From a checkpoint of a small mixture-of-experts model trained on Wikipedia.
Size: 12 layers, width 128.
Experts: 80 experts in each of 12 layers, 32 GeGLU neurons an expert, 4 picks a token, a softmax router, a shared expert of 64 neurons.
Below are experts of layer 6 (counted from 0) of a mixture-of-experts language model. Rows are named router (the router's row for the expert), gate (a neuron's input weights, with its number), up (a neuron's input weights, with its number) and show model dimensions 0-127. Each number is 128 + 32 x the weight over its row's rms, rounded and kept within 0 to 255. Numbers have three digits each.
Before each expert's rows: "gets" lists some tokens that make up at least twice as much of what it gets as of all text. This comes from a sample of Wikipedia text that the model never trained on. Tokens count by the router's weight.

# expert 74
gets: " the", " The", "The", " a", " its", " an"
router:126069142128049141107105059104108127071109131041061134168167136102107180124143080130090125104109055046081139118137125124150129133161044120105105075147158124098125101159118166107165108159118094111104060124095137155096158100139092142130073134120205120154158105173123134119138098147143109118171101111104160156137155135133110152149107121131105166180157104126151133086122180111130114100170
gate0:126149092125136145116132119183126150122160160197116183163111122122192128096164113182136171115106147137123126139065140167090081137177180098164078125134130116111123058066129154117190165112177117103181081155105156145088158121176145120148118158071134164186106106091083151137164117127120175130145151112080159096178085163186101171091154109087086102151174150113144109123121142184141101153111
up0:138127162134128044133037121115128156131113156093103116131132134131094133140112110072133069132141111129153129099177168151153141119064139119088124102145110132138144101176124110130071125094127146145082154098144146155124128141046084163043171108183124048103113131110104116122101130157131114136067119158172117104052178128085091081184079145135096140089138083170168099148147150106129095091152
gate1:121180103116116157127104176146139131091213162114168159111121113092100141133131203161148137142104158078156124077095133101089133084184058099090128109087127146158130109114095161140139094125192120081181156159176110146168143106136127112145109162157117131127142125104100114170142160089119056116058092112118156130049115098186087164150177105132116127178160123112096146127067105144093125069131
up1:145219122165108184164169191145160136109181140075169159133146113099113130113093162125098121142109168103172095123141146108118117058152093104086138088089122160120137082126106188140142132138186064125158137170172113141163105134100100135202136125164115124189112127121091100123160166134127059128065070140116106159074112091151109156122166137155134141083151116162129146136077120102091129071171
gate2:066103154149142183123078188157117126143101112075138079169160133158118173162076140102169098136151163147156135142146156150131114160151101108096091105085127097139162148102184128149114080097138064124131142121118114161178113126100120165174154127163111141142092168123083076164032135086129126109088100155104087124067136140054104095194204114137136084120118133125155097127101112084155083141140
up2:105163125061141148096080049102110130086105149132155115120063085164079110167118104125125119104105061119147144105133138094095160101158166143087108124159133127187135116178077087077136121181108123234083193162124158146127114130143109096132160104140112161072122164153148157121151159180154139152081099141152126191172121161107130116132113170097083138156184126156136108138140150162080174143124

# expert 25
gets: " the", " a", " his", " an", "s", " The"
router:131077136123122138085104099078079092104117156021154086160188157118127147139125130146086150089098119050127104150146163158107161127131047132104160126101106152153133076101121156079178100114115068125137083121108113188123126102115114160123084116103184115132093104143117104098144119127170038115133068096104145178095164153080117160117129119121111130180101151130179153102137159100166149113161
gate0:131144140177171184163114168153144142117132115108104066127176108163133098128163128098135142198152081066169149103192124126128081070100136125134161152144154110153139162133158179109107150081081161110085100105089165129138152129112088136104174050101133094170126136072101082107151134160115142161138146105150117140109189157131129176131154148138065128134111107135167124215177071173094094117172
up0:091134151197089123108150113100162147110167135124068148113087113080091124124104094166127106101092106203094106156137132152149071131127128122097121162124104099136143110151106079161113098093171128112122105093184178123179102077134123141111073151139123106178148127178159116103025137128108168088099107163131129125176073080177150134095055129173194165102180110142120087117116133147167166136119
gate1:122114168092178187103101165115076089151097048165151103140126117120123097122137100095103134123115115160163132096088120091125137098089157188130135119154098074190105109083110157117110131106084060183073169162122136168122123151127179103071154123084127134178085113070105043115126112187095117137127080112115120146156116150125058120143090099132098139139147115143178171107177133156144083142158
up1:144173099148113057116121061187158153127148200083151144111122094142165171111154133149136145124152115085102095121146105119185112134169152110149117143136170158068128152153173120117097126116124173098141108088131136048168155096127088122153111119130120164061167152187121182155137092103140156139126159165106203101112131105164143143100140138187175093106100143127084094186154056105104176144090
gate2:121075121083112147103107037088105139138073115167110087058079084082117096127080163144152175103125177111149109112106089202086126153090162123150127133164148166152160116144150130121108141132136081134135171137078216107070154158122152090149083078139130134125146179095124085137142173128115128175098140073167161154159104143103120186123125163094101192149101102138097123153120132116127122138080
up2:108079131090116124129103091155080108118134080138075113116074173075088091130134131129127148111075139127092138110117117126102100161111130142134054131178129090101096165101147147152136132106097114130134142136160163168069169148118151069070121152118172154139151156135173148076111110140199139122091110124138124146131064163073126132161117128087146204207056105141069140193134165160163072132122

# expert 8
gets: "{", "/", "_", "–", "^", "°"
router:088153181208144106084135146159147133120093194127095137103095137167053118112109098114140129078126170138101165136135166143165141091119124102163072178093162176155087085141054176116081114149075153142128172184138176063109117064152129116152176168134087163139132113105115114108070166114103167127176126133131131135138113116178151093156109140161159184079089140113110120152131149103168136114116
gate0:120145150130108106154173096142103125106178062101082105174110209163072143156137155124145128196109086149089117146138168093087141136154120146154169144131135116111082097165156116131161069140147143104142144193139169171155165089166122089177112116168146067118144130118134155148129114086121102143145172165158124178162153108116126087165148181141100122229145159191120112171156152157157086157165
up0:096090181099132124108177111158128120148120074091138105130123140163095101155143091121115108150125086162145122099167119185124046080137068195137121095133156110153176108083092127119169117070088122130153137088068096075138101095125120120233094138117172110157181135109167150099118127176120114184174162111103152136142105133095116104151171139174107098148068079169172091131154144141137091135144
gate1:078148130137095109149043151121120079175145177144137144095080144114104152119111144178149170046136161146181147161089112092111161160110168112155173155062110134114158116177144136065139099160102166154119192128113116135094150124095192111103084175184137147142169097182131128137110148155081140124118137111131098086063132120140164109156118146153175172120142144116147186121137082145179118141061
up1:136105094142087210153129108138144180111083094066115168087087149117146088110150107121128131135106152109089112152137133089141135108154120114217144107138154112161121173078131105159160148124106107137142117115154131114155219191123052114170168121056159144145080131117091156104140108114161119122120142159162186116169117170091112060078116110126113146139060107103093137112079088060107135153146
gate2:096142137056081139088163089104092124147125161130109166147084104109115155127101144126175126090147143108158128103090156074137153202045185090121131153122143099112073126132107123116153119164103191105116181119099115111186138164120049069096151196141103172146192097153112120176114184099125126113130131115076140113149127134163088113150138144104116177136138140121111099170087103120178153149058
up2:167110116154131136152146151099146165127114115140158087128144119139146100111194148135192141151119142044126138171183098120132151108194124180118154116111064124150151108142192122130126186116139134099133062165130167158153121130097143198120124046096124098130069111122104092109155168128125099177074115179140115167123186132074107143076131121101155109121038125126113183152177152171114151113161

# expert 76
gets: " (", "°", "–", "  ", "′", " 0"
router:107095141128190084046164153144150117092103197152141103029119154176148125100099159084133141142121131114141180138153124149189129072166107055120112123146132151106116070140115108111085131130152161111132135141155112103133108111107136150111162108115116138099101136135032125113117204126092122154143144152179097071092124137124164123154087144175107125080077138208094109165088130117163152130102
gate0:089133111104148174148149097165157158100163163089115131085128117167112131112098143154078137128124103186143105175112106173107127161112093108097130109124128123061115120189068131161161104091167099144052139081131079127109040133181086061091127118126064202123110162136087170144078089152148117179111138133143146135150108151150179184153142148130111093146103105126105110108134111148134041102123
up0:132091132104151166117160081169125111134136185099118110097145119171154080119162160082079128102169149127146068141143147148085110182109106156122195135150125118084139062179132103156131120175124072150145074083136098137128102130201117078108148141112130186135034111077163160151126123130129114131104168137143177124170122186187142099149137146134093107136075140149115130104109158142114029097120
gate1:089156103071118155165144165126054138184123126127146155108112124114114077116120166099181135149178110139085132164122128141127158134117089079119106124193129089111099064121099139178087134085084158109125142131173101129154107131110167151116044157129107155076176090131078139121087132105095101155111069152191086094162108136206105165140072125173120106120158172139107070115159092099095119095147
up1:092133080117086094144133112107103094170139184115125134137129142145160088135140119109164131123201091156085120156148152122152170182106130081140124115205095134131071136093098074135085136085120149133095140139184097092187062115097099144123121135115090162133133092174134128104075086135108057149117038135169081098171142113156090151136142142166199067125157188101121124120118125142108130073134
gate2:099179173092185089113115143109173116106166133110080140079125185114121146144116127092100085148110096058095100144124127139161133136083067064096124121163099113086124133138123091130060129066119205087143116163116046091075110057083110148122105108119131116109093162117072152070125108162101161177153109102139124149099133113157112151126146101117102117153161144161079105163138121148095190101142
up2:078157182119184100048141112106151133107104108142111119087127174096161202176167119107148087141139117138139089123136133095181160111087099080107141076134080086102082169179128108120098121103145168145145103152123094098137139068094108145128135104138098111111129155107111090097104122149087167134104071120084128141055185081149177108115133116172130054063172124142104139112132083086088169119137

# expert 21
gets: "s", "%", "y", "ers", "ion", " career"
router:136082168065117142104126162089142087122144136111156164150098149106168144127194170092106158128151099122134133134102106171148125103073165090088106147136169143138117095116126109184087142143085142101195150142118132134146061144118117121105123123091106180154166179148127163152146099114146162161086133139199157100079106132114158158085063138209111117111212116175159121125190094088094139180168
gate0:163127189111178091181104130096084191150120178134108165122148115137093107143108074110119130146027109102129115117131078095167104137109114051066161096092130168125108134100137102114112133196123132107090126105146135139140142155178126128046142106170172137088117140076132145111142212104118158182111148180115138174127129114143171089099139093152096198141144150117139067109131144147135128165118
up0:121140051176003181076175133155167072095138070088109121128117148111162142102135158150071081140200137162130155143140173145082117131154125174171122145114145121142136131166154137106144118115148139161149132135147115112145146099133151116182102119112108143181144084131153085135157055135154086096175092093090109134155154134134089130156089127103181062142093128122074172123146127141165148091128
gate1:107078087129145129089071141084090158136117108170107176047117157115169087142100147096075121133097129135088123172154113151145149113110108124135093183084144103137150166077102171113173123061090150129100128118132198119136119149069155095130095134164128156143147152042112161147128095123082172124138183143156212077087087168107112150104141093157142160153165140154101124121116093160183168135126
up1:118072126123088099095071116083160096156069125131143150120075084088155134175140110145118141109122131178152185099163162111195165095087125062110152075089110146156134141139159091109122062130082104169126159063079181055132118114071092173132057195145144126165150137118146158165096112090123153127156149091154102140115130081129105103169131159122123103080127154112171152129127154095124124148147
gate2:184122132105117153118076176172119150082154131118144148166117157137086124160093083125134089182133198110154173143142164124139079146136135149187154118125156170216093138149091136135110144162166120092174138128139120176106135053122112132162087126188204105191128096129091138121173135093171079094153086132116115176115141121158147117194077175127093137117098140137072104128171142120097158106093
up2:144083172118088158136094152166133143103207110100170156169149126151060133167119130105134104146137214161105185199136144100090119135162117167194149099146138139165131139136109123157140126093139152047171123163166106145120149079121128167182119155138164104183172113161101146144129118108122093087140058120176138166138164128154135103112069143130092140142079122131045075124143096129113140088129

# expert 34
gets: " and", " of", " or", " to", " that", " but"
router:156081148115071067143175134165160126110072092113112102101121146084139121119153143166116125124113104128096116147122119180054136163082125152092115157143137164160127154082148127068131150104091121151118081130150093172073065127052151050182088115143123117137137108152136109131110147121167109143133101120084186130110072145109148060149103138055075137196086086103116093101142158139153155165144
gate0:152171185069138153097135163128150139063144163102137100087151106107102159148096035175152127102134136110130084169080145128064160110129124191130152186147120137127099152120088100149077074157133148143129138155107110176152137147110104142123118192100137131151195149140177181116133208165073102174157088124080149131132085120143097152137120190115076151094094087139161140139110153168106114110135
up0:083112058156089142167201044073058149168100112075131115119061122170125099115164159082077127107111153097138117125075163098162109109119120199145104115144136186126173112131172119109156113157104149101112147111085140073111113143151128066105144132122153099140177136164166106107147143091163108172167160134179132167151116126119160082137133147134126151134156134128115156203173103158166161163127
gate1:127134127136124124173116142098122107092160121130118134094174055077111096137173154159134058120132127185162115128156096134172116145158129105184129171053134103130134110066135101148198135126117144110130099144108137103128122159075143081181150143165151175126112131069153189105102112145125167128072126097087071095182125159069114072136135075170045143155141132168145102110103138160167185145137
up1:111134076122100128069136137151168188194099116134132075188054183164068150112111092114126174107081117088105082107156140111113127154102127127111068139071110102117139158162172111179095134126194162124128089167143134082095127185117110146114097105155142099105154168168120133096127110109195161160084142085156154102082131144130142139137144194137190091057129113125151165150129162137138112122099
gate2:144143099152124156134171179128061130108134108037121079120168109129129116122103103107168139188095106148104200150161104113179138173141059144126138070124102160123154109129103117110137167180168089105139157106168092102141127117155080176123097129107171135154123131138167159092107140120165148065160181140098166121102166096126092110096097164113143158117143106161144160153195174143144185218112
up2:121118125081121133150129113093120155058093148146090121152106158108110103197066110144112096074167194117172107131128124078129131128057083073068097126162139092104131148155138153119166136109128146085121057140138132105042151070089151085131080168139151143079126144147114154140087158107122110163148191071101123123119109100176148092202128131098158129141156144167160089109146121137165115117078

# expert 12
gets: " |", ";", "|", " 0", "%", " —"
router:171135153156118074114098102148177139123068104129110166067079173147131106133096112104120115153138060069092111135132151130133182082133123093095131151129073118106099101072131072060126179109127051128184158119184102130121102090102143086088149137092176105130161103111110170150141171092053104121136113147116104119071121094158125089140094142107148125107154209111114131147159132090166134155173
gate0:173099109143203098124150052081133110121134094106099119083124129123131147073169140195135127169098171151092105080116175159110118153111126121081095121076092177164208130157066145155125109120147154122085157209126194119092095120112137130128133111119097129100151133154126164073077171172129161104097105176081139136114135182160175127145189135125142109145163099118089121099091146124098146081138
up0:103113154121102150145128128134096140145095133159154088160184137156176153168161123069138142090175163112114114141138113129137101069092152158092166097176213102089137136115176093123147140157058092094134090094115125128179150108103140148072156170083154113108084105047079088098120085070168129101115122099132158130144157142126093107124147091102121145062113084136208108141113130133142153206119
gate1:154137065099168134129126134164175144134119168125054106101098186163157107157146191110070162083138151164115086133080127098149142151167165131146089158127079082127183168097157115178120105158119128146179164132157114090069119211105095113135139144133083146112115125169121063122180078145073120132180057092111157132082084123119064156151111173127143148124150123101111126120100150128158128135107
up1:135161089125189135167103154126130142124111160128097080097086171147171107146117179143107170096136176144114072098085113135140134152171122144118109156099116075126155166080134116157104112155147168108177212153167089099076142226116119127112154166093071095114156110141119111126123072134098131157186045124124139100123109102168104217112135172126146158159159123094163131167120147137095134138082
gate2:115181101086131142171132113104195111132141122049129093153113135113173110142126231121167155190173099134123145146086108140134123117154143122079100108161117084127063168139162130142121097142126125148200174173107126164118125131143144124130116117070139133172119124106108107133121143055087077123151168110160012161140192171136197153150143134128107108165143125117082099145109127145097126122112
up2:114121123156106077069130102127056141099144099172132128135168129155081196122130059151149103087105149171118100131209121073108154102130114135158096089072148202142167090160094104137115126143096102156102081099135121096100143136118080100138126132162179129117103160150125155105125135145195161125123131138110206148149056120149064064089088159115129147126121149159195121096182146116142138119151

# expert 47
gets: ",", " and", " that", " which", " but", " who"
router:122135164138083096177117160173172153109058091119096079142096174099096119144124186105094150055157095163122077157148124148075123157080137118115154151137099186131131119129139109148155158166144071171133092137114133170092106110109166117209145116182143128104160087113131148113079154109174128121126167133138126144129173130152077043163119104083068089182098135143103129090139137120103197142152
gate0:113137121204128183095113157161183092144101135138111136172204117145117148075167161192139157144145173139057122124156180134158144129095118088131144136105173136079144110099116151116112119135116130102122141157140131114115092154122107090191094118139084133193101153097132083103182164129073072169173077146167170173169150160100178149113148055149138114104122139067129145104173161149111170116152
up0:147186127152114134071119109141201055174106135120116146152218097141160106138155155188142167168149178174104089150184155127195142104098126069153117133150138105118139106081096125118120127149129076126109171132128125106091103123143133113177099123144122139131068130126169083105167116108079110149177067172154178132140110127132104149147142067166102137089150174092129177093170165134116193089140
gate1:164186133148158141144147162107179111088142196115061140121141147129128157130140202147099119139202149111138200155125103091106144068162094130152146151106136114170086077161119135123122121184132126156135086172084105128223180120192081157190105121099146174119099131091109162106135134122123084180069123193102095105158149105144163100102160156166120129150145094142161144122109161135108142129130
up1:123071105129155145088104126137067124174120057161160162136107129099115099142149037124099124107124125171153083084142187144169128165115138118103143089208134096074160172092148103117127129108088114121142121099122169114020091153076156102066131160103093141160185081142161158140144135134164124096160094101144161151125086158100119093126094101109142139105124147099108118160156080076083103123134
gate2:164171096112140118134129189172097100121113085100177090130129132174134201122097117132130133136116103113125117113159147062140152168157097131162100114086144104129119095130110143150145176146101103212183127089157111125155127117229127130121128123104085130123117150124172079088084146172148155093161103159059167128088192094094037130159103110135168141069131116070137142080140148150136154147163
up2:145144142105073126170128158142085093178171122064112114158125115184168209104113131111128170104099063114135129121191154143109148149177093123154124091107169110128136121115106122129096164167116109131136124079106093138128128128219135175158146092121119100096089159136154096114160101133145191095163114180077116093112139133092080087129105094116153126051147140126151140120138188098107198137212

# expert 15
gets: " this", " it", " first", " This", " It", " he"
router:115107117097123145127127066131098136106131119089089129156097183108187110123127102152146151105132089084124121156142110121112131132113087156120181087111115119163165109145089079104171117111088104136137174106094146124125149112059103141082108111096198050116159111157059156104098138122175071193158111085153137125154071115110139168139104132057064139226078155137128096113128132133195138125096
gate0:116130139144089121142219176090056127109134131073099113103142114121120111086132125134132104130136045159141106115164131052084158117148147170164107187137127148153129132138102105095175159158139124130125065137141153162093180118104100128120110163116205141142150051139146162154127105114141169147096166054142182072113111169170116119183109121053114122134107063104136133100119120103107149156086
up0:192098120165117097125065063176164152139148111193134126173145149174102170163078130127112099103134134113140134159130115196151124081152108045109061121125145065139089137128130135131097157045147165152112113129140122104130098128116156114146130140123103070088147193129187107115148179155107101113133102165106077159149144135148140122081140163182150158190155134133086150137140128166209126097135
gate1:116122133110107146106156135165059116129131163056170167180128093057098150153127104151132139099170144090143109105098175097132116169100088151066071091210106158126122094135129075147180118146150096139150147116122155105147111122111154109146113059143116167171131080095164104115130103152158091133074133199075211093125126129163127093189082141105168163166135138080147146085118108139123112128129
up1:131106093201120073193134139141151155115129094165109133108135115172102139121148090079091114175096093178125140120192141163130124170195155139199163158057139132113121167119109159164140089130116157111121100161185090196131125141083141165140187205145124127092076125155101137149106086141144160105166158139130094127154194131093178125137109135145150095097128076146147115075134173128157119088166
gate2:170057097138078155098147076102137120191124156152143154144133132107107157108140185087118045122101164120108167086167078119108159122163128145089151125118107110110152182082125140170153126137117152119101154130108121131144139159084162160152134160088107120085158153095156110066180151098140111149157148074142153121157090084060149166184160107137147159122127204094102150119116160080193149062169
up2:110132119147137149140172108143101125106099157119167063145080160176120126121116112149152134170127168155134030161137164127096100084138107141137058172144147102051083075078168108137120132104163121173103091094141133125117180125137129123096142078148143145180156143162154155052084164181139148164094160143101154137138132148153130121149133071206102123135059091137059120142109150178095143134147

# expert 69
gets: "s", "ing", "ion", "ation", "ment", "on"
router:157096157080090140106158112123068107142161072155186124125134189172121129148055170139134132117170117130133139127125171131115045088097138090094150181108192167077157151130127121092165129176140078141144140127115154185140088141164053123142104169142120150162166114162170091161159078116113130074157122157171121173121139133137147161115090127077136096091125077152103057155169124129126155122088
gate0:120120101068129110081123157134095140199134137170130129146104134164156100112155122159117171126144132175153115129138071162106081016104104067101089177141115112095132112095192152118120102147162127115172094094144132110094106130159174139117150121118141110161163151104118152121088116094109141107143079120138092145081167101082142124052122127100097149113100127145161050136125138115146212120229
up0:135141138082127077098101151085101103119136123130118089144099069120131108097112099103099193087162116138129103117142096179108124031143117099117123163118142118090155085161198139113131138113167117089208175099091131123074116127161163112129174104107103128140189131063074110134089083132048137080066075162130143169119139131151139107076069155089126132112092090111145143126124098114143163130170
gate1:183161075164128151107153148105092124121183177142169125177090070140114151142161100100130106161087102099117149160046189145122142126091124123068150125144148136075135143171163130125143176102135141115159120093106119162151150142090122177130123051120122169095106157124090143085169077141184058123100101149163133097107121146090133142109138066102167188092141059146121115146137143107079099161184
up1:163122122154130133086107122129193078102067094150138058087121137115151118165063124135118138148173137163059095097220086172140130136160104129161089096123092090143126140034105142171126077135137143182129153142151143083159144079150126176113108140127116122138148127086110097179123135137087173129096118085126195142149152088141106125195155136173117098140125197132126157155096162100164123095134
gate2:172118156142070111112129123073102127121127077139146104117118048147121090118124121160140159085095133158127103170118082119074160165106134087160130094118124088094131144140146071090118152196157173103169183110113067137088097165151115159150124141169153185149086103184209161116079106170112167208135129140132114066137140125055150085111112150127144141160103084153116111127131131165143088095158
up2:078141134145164142124137132122168138131166130163098154102160192080136073152141152102118084145130182130111149107068093101137104128138091146151130142095108184106146120152124131177157111122145119147096146143164070068183113122135141176160100140083100105180185175101122155110177137105166059096172149102151140112162120140162100144095121155157233176118132185142134137102089130127129145151025

# expert 51
gets: ",", " and", ";", ")", " &", " or"
router:103131136121090096178134098139227131144044112133061126147096121129128121148159133139132129134175144119118094210154135143108139162095152117130143128117075126098114084127116190077137122171184093165147119161134113116120079113096203122147171129177085084141149093165144149111102070126126132110176126158131148164111181129175108056130161134170095108149126167136080145095104183127105147108196
gate0:166147084120153086138080141097100141044183071097131180107181123163119132101158108088151137142097121123122148118091150209131096061114114153087167129157099125131137097135180113128113127169141174113154127132160190122129103131112108103133114130181119088080155092149119081086119148134013157104117129069126113118081129130102100054145111102159109068108177158115098124089107089123128141141143
up0:095094172152128128098144141160118141158084140134068061113087168115155123167142142165108170160144123106136080096171068066087167168129133097181068122100155129134138156114109140105119161110109110145106142109120095158088154112142144127125132104044133128141080147063105151149135077115213131144151140134137154145135083129144132164126126134073165141153048093100164132197172190153127074086099
gate1:189187143089082131149096140111105139155126127089123138151113187136112128173119113123079151097128172115099160138137119134130142116151048123100199226154133096126153221102138114131116140162111102162138062163146063108162178112117142123123148117160107075094145131061084122136100118122132101135150083127148122159155091133150091132132079098098110107116085108095141157184140096202123112112060
up1:153124058112118127147136128145127136142184157193090125139092149067140170143180113133111171138133020123102170126100127174066145163124148233143145126065161119110122147132066130106139162181091127105149109108111176153183101154098109114108140082123127146127150159104131149086183179131112145108144126083135115100151157127155143116090115138117157097146192122087120050126114149137098115182102
gate2:086062151164128190142086135169107158111171139145082111159152169111077104153164115132193136124102153156139134160121107128166140153151107105161092200178115062153099091112149184192163152149193174128142133081111123135106144073174125142100134137080099107142164092131132094157168086093144118092135134068073149118178133115180146111148150107106064138101116075146118099132073108143092124103151
up2:140169109119139079127142126099133125139071104129180124138127102143150171070112155087093162117156084163129146117108137136042114108133133143122145067101135189132166196144086109066131095112085073136132116157119158155184109219106083117126120086145164141130115191114095138088067120150102134193107147184179089128088107175088137139078119131163155130179144125121132131150154143075160107118084

# expert 52
gets: "e", "s", "us", "o", "a", "y"
router:146120190054100145076118132120127091167093107139149135151119144150122142134137113131129120095170143094189034145117113143134116183124201207127201146104095124098073185116129111118117152122093160133129084155138085143114141099087116120092128121095148154089184097206143087104190102143118165132122067123135149121148153098106106131105160136189199126128116172165141163111179138160108103135104
gate0:106174137100093197082079129118135149138123089106104157121147171154118159122131080136157181144165085156115140157141100186158114139093123148117117087153130127119151180118105120123117157108138127104128141186169134150153108072133196131158140153100116190094187163158052180153073162212142104154102136144110107143138162096064124198160144177169142116118136164129160168152132156137187147074148
up0:118188156111108164199157137212136155145096169125116101115117120159105105194106123105121097141206068114110100151130127155095116166124077140161118134104132185054129107134125154170141111072091169089158112181105125090143153095166130127150100106136100097117183108099068110131171128186066083128128168158153145172110146084093133096100118169069136131132104107101095128153109058150129147148116
gate1:106160121140139129093166142144125138140077147106100154116076120098122117139197102172061107097080111160139131120154129177144064116124174049114077125153139121119116146081158133118165089105102107160125138115099143083129096146136141124102176136149145179086134060152050141170163133154172122081093126094106148150242155175156129188115075102124101125147115125120153125097095118151131167193148
up1:116143148156109110105104166134159096148139209108135134168086125111082122149125180129134099112131170156181111147088098186078132155140145096102126158171143122104137186082148164129195052164117121139179104085144111137093126129128113120123166119098109201074130156175037149121139081078111099082129088146106113184163183115104109205122131095100139164141131124144097131104135114168124169177136
gate2:123145158181134146159129128083097089093084171155149103151053157155136148097108151141143160151126106158094155091150147153168154134136151167174124061150078091107105063166134039122121088094132140115125126196150108141134110137071061105116135112113183152133169118145164111132081207113151132144140138100104097056174163139122118144171187073117125101139136126106115178093125155155113187099132
up2:126139113117132094117089143079119133177111160141159095179123167129112112134078096100134150181119161128167141172111093100139188185133086138072124128108134155142171125130098084125109086057204144147110095120141183091141155116151126110143124180126128090100132078129112136142154120128099147112144132061163183222120082077070150102181086153151168141141115189124199089167144130132144165119165

# expert 70
gets: " |", "|", ";", " ·", " ;"
router:120208145150146102083086131118088117096128101121146102099140142163096115130133129103103136177077053111093137099125166128122198137132108088125085165136036059112128116109102081088147110108148086151143112157195116119111118083078065086147114145099113113117132158201118200121091139098086112120123140091162127129126110091151150118142062113089180078081177151164092107084129132137109133124135
gate0:095114083054182146137139070117147160095133141111155143100153153128156033131091147095136092137153112131146150116084129132133151156122088127135079107154099127123142177203172154045129140142164093135129142129130099145145087106115108193144166132090126108139074138129106093081132144115097106109168101134109062081140143187136198098130194147142201127058185112123125122099133136154116129115177
up0:144141151229064126164074164110111120124103126089100139169100095153150181116184111172122162100092119105103127135149101117133090121127160114133157122141171108089121114063090146221102144111096122125112105133114128121121157132185132099101081137170126138154139107105121156152104117111156161157089176134159113185119147114132091152132098089146027123213112155073109121179131125095120068156161
gate1:149144114138143117075095132139176097060127151143105085153119137166109111129153118130115170074173168125172111130100104067077156163145120203169139128135136135072151172152088081067152132114085146158054087105110120172145063108149123080099104112111116123087095143107113169211174138169140094074114095116139150072124205101129139126175138122118144120154150138134147156124160124164189122109163
up1:090150157171132137160147142152122084116135124111136176142094117175113098125080078122131154144129137108106158095080099095147123130099139095168137052129119084088075184049145129139109106151115176213147141100104117068146082091160081159181091130111134116089157116146138096189124065168147167090187120136103132168141140170127126199095125137124079111111164137134105134158078175171102096113098
gate2:090140184093118089174111101181147101097093192111099172135131125107114122096188154134153151149129150160133127120093091162056144110164129097104158134152190092127115123166151114170099125116116162146118084176134078143121166166175042173076117188147145151178153173098066102169125088157155119083203090145123149179130133137162080171148085136124100091109138156138125129088128142110128098113146
up2:159127085146154160134119174153081100094126122091132120137073195190119121146120131103153114159132156125178078109078119132087181137155166134167133095074125088150130134082173118123126153099183105140115196076100065118073108164083129116138112100117130139123174168103088150134115135089141096151104133104146107188150175078106139126127143125167148117149147133149130136234149158166165060199144

# expert 68
gets: " |", ";", "|", "N", " 0", " 1"
router:110141146144126057109098100144201143139125175187106185145099136143053086144160072108134138153169094058140127161140114119150141092147151119138126199122104095117115108113122092077132150112142104184157106079154145152119095087130125100121155129102155135092107100133141137172175068084079166118169156119117112078102117100158118093148130051142133144099135163103078143152156150084164192106202
gate0:135118133180138075109162165114130097118152132177208063129130189126142126143068135080154115145177138083155121181143159143080115114141078100174142167126107125229143091141080100142116122093125101123167065073106150142102120086100134130201094128148089073157101120096126110202132122143127124159144115152161101150182080147130187063119136148147111131136106112136108114130165152096144154111161
up0:141167168123147102131126217122137103114164131171205129143077163148150111161132126132129111132136132114160114169134184139112131085192106112202182141159152095149159069134064061120140096092102128131119101046082109126133106101085168109188071151165108103158115136146110140163146121132093142125117072195158104124123076126154113152126126092211136114108077092141136116142152114106142114117178
gate1:126170124063159124214159130116078108103144086158179161152070105096090069127151134097158177112175138085130116093167162133141165126092154144130119103102197063124109164158095149077095110119103084071108125110171158086121106125118118124057127151142090076118144093137133170094165092089131156124169135201140145103109102095159133143180141131167156138129115077128173091143145109120113191132123
up1:135083136176104136079105142144133141210121157130099097120150119167164205143112145133087124146110114167110104169121103133088094120141110114132119125158059238160156079091130088174171114144124178129142102173066105171138118123144115144168124099131161179170106189102127085153111156164125099140087136065147120145163138122067104120054130103100089102162134174126117150089113150136168084132139
gate2:144181096151094067063130137140124146116135083147094142026138133076111159126091150152149123151124068099180129099085084157085169139113139137157149169108094174138120135111159114082137097167171105145172168145103123132132183134145041133107152092142133135074071118132101128090087118156179116094107068143129130124128092132100140070148092138093117079124134127112096136141219122140155180142150
up2:149176119131090069055119112129147138100143115109126125091142144084099114157115181139141139117132057113172121119060132142113158134118159104123145141121117168104123095125128135074120062152186138133189174138074141123152187119181036139112152143143143146070061114126102172113098084140129118117118089130116126133136069131110128084155115119068126060133131152125117127124165157123167244110152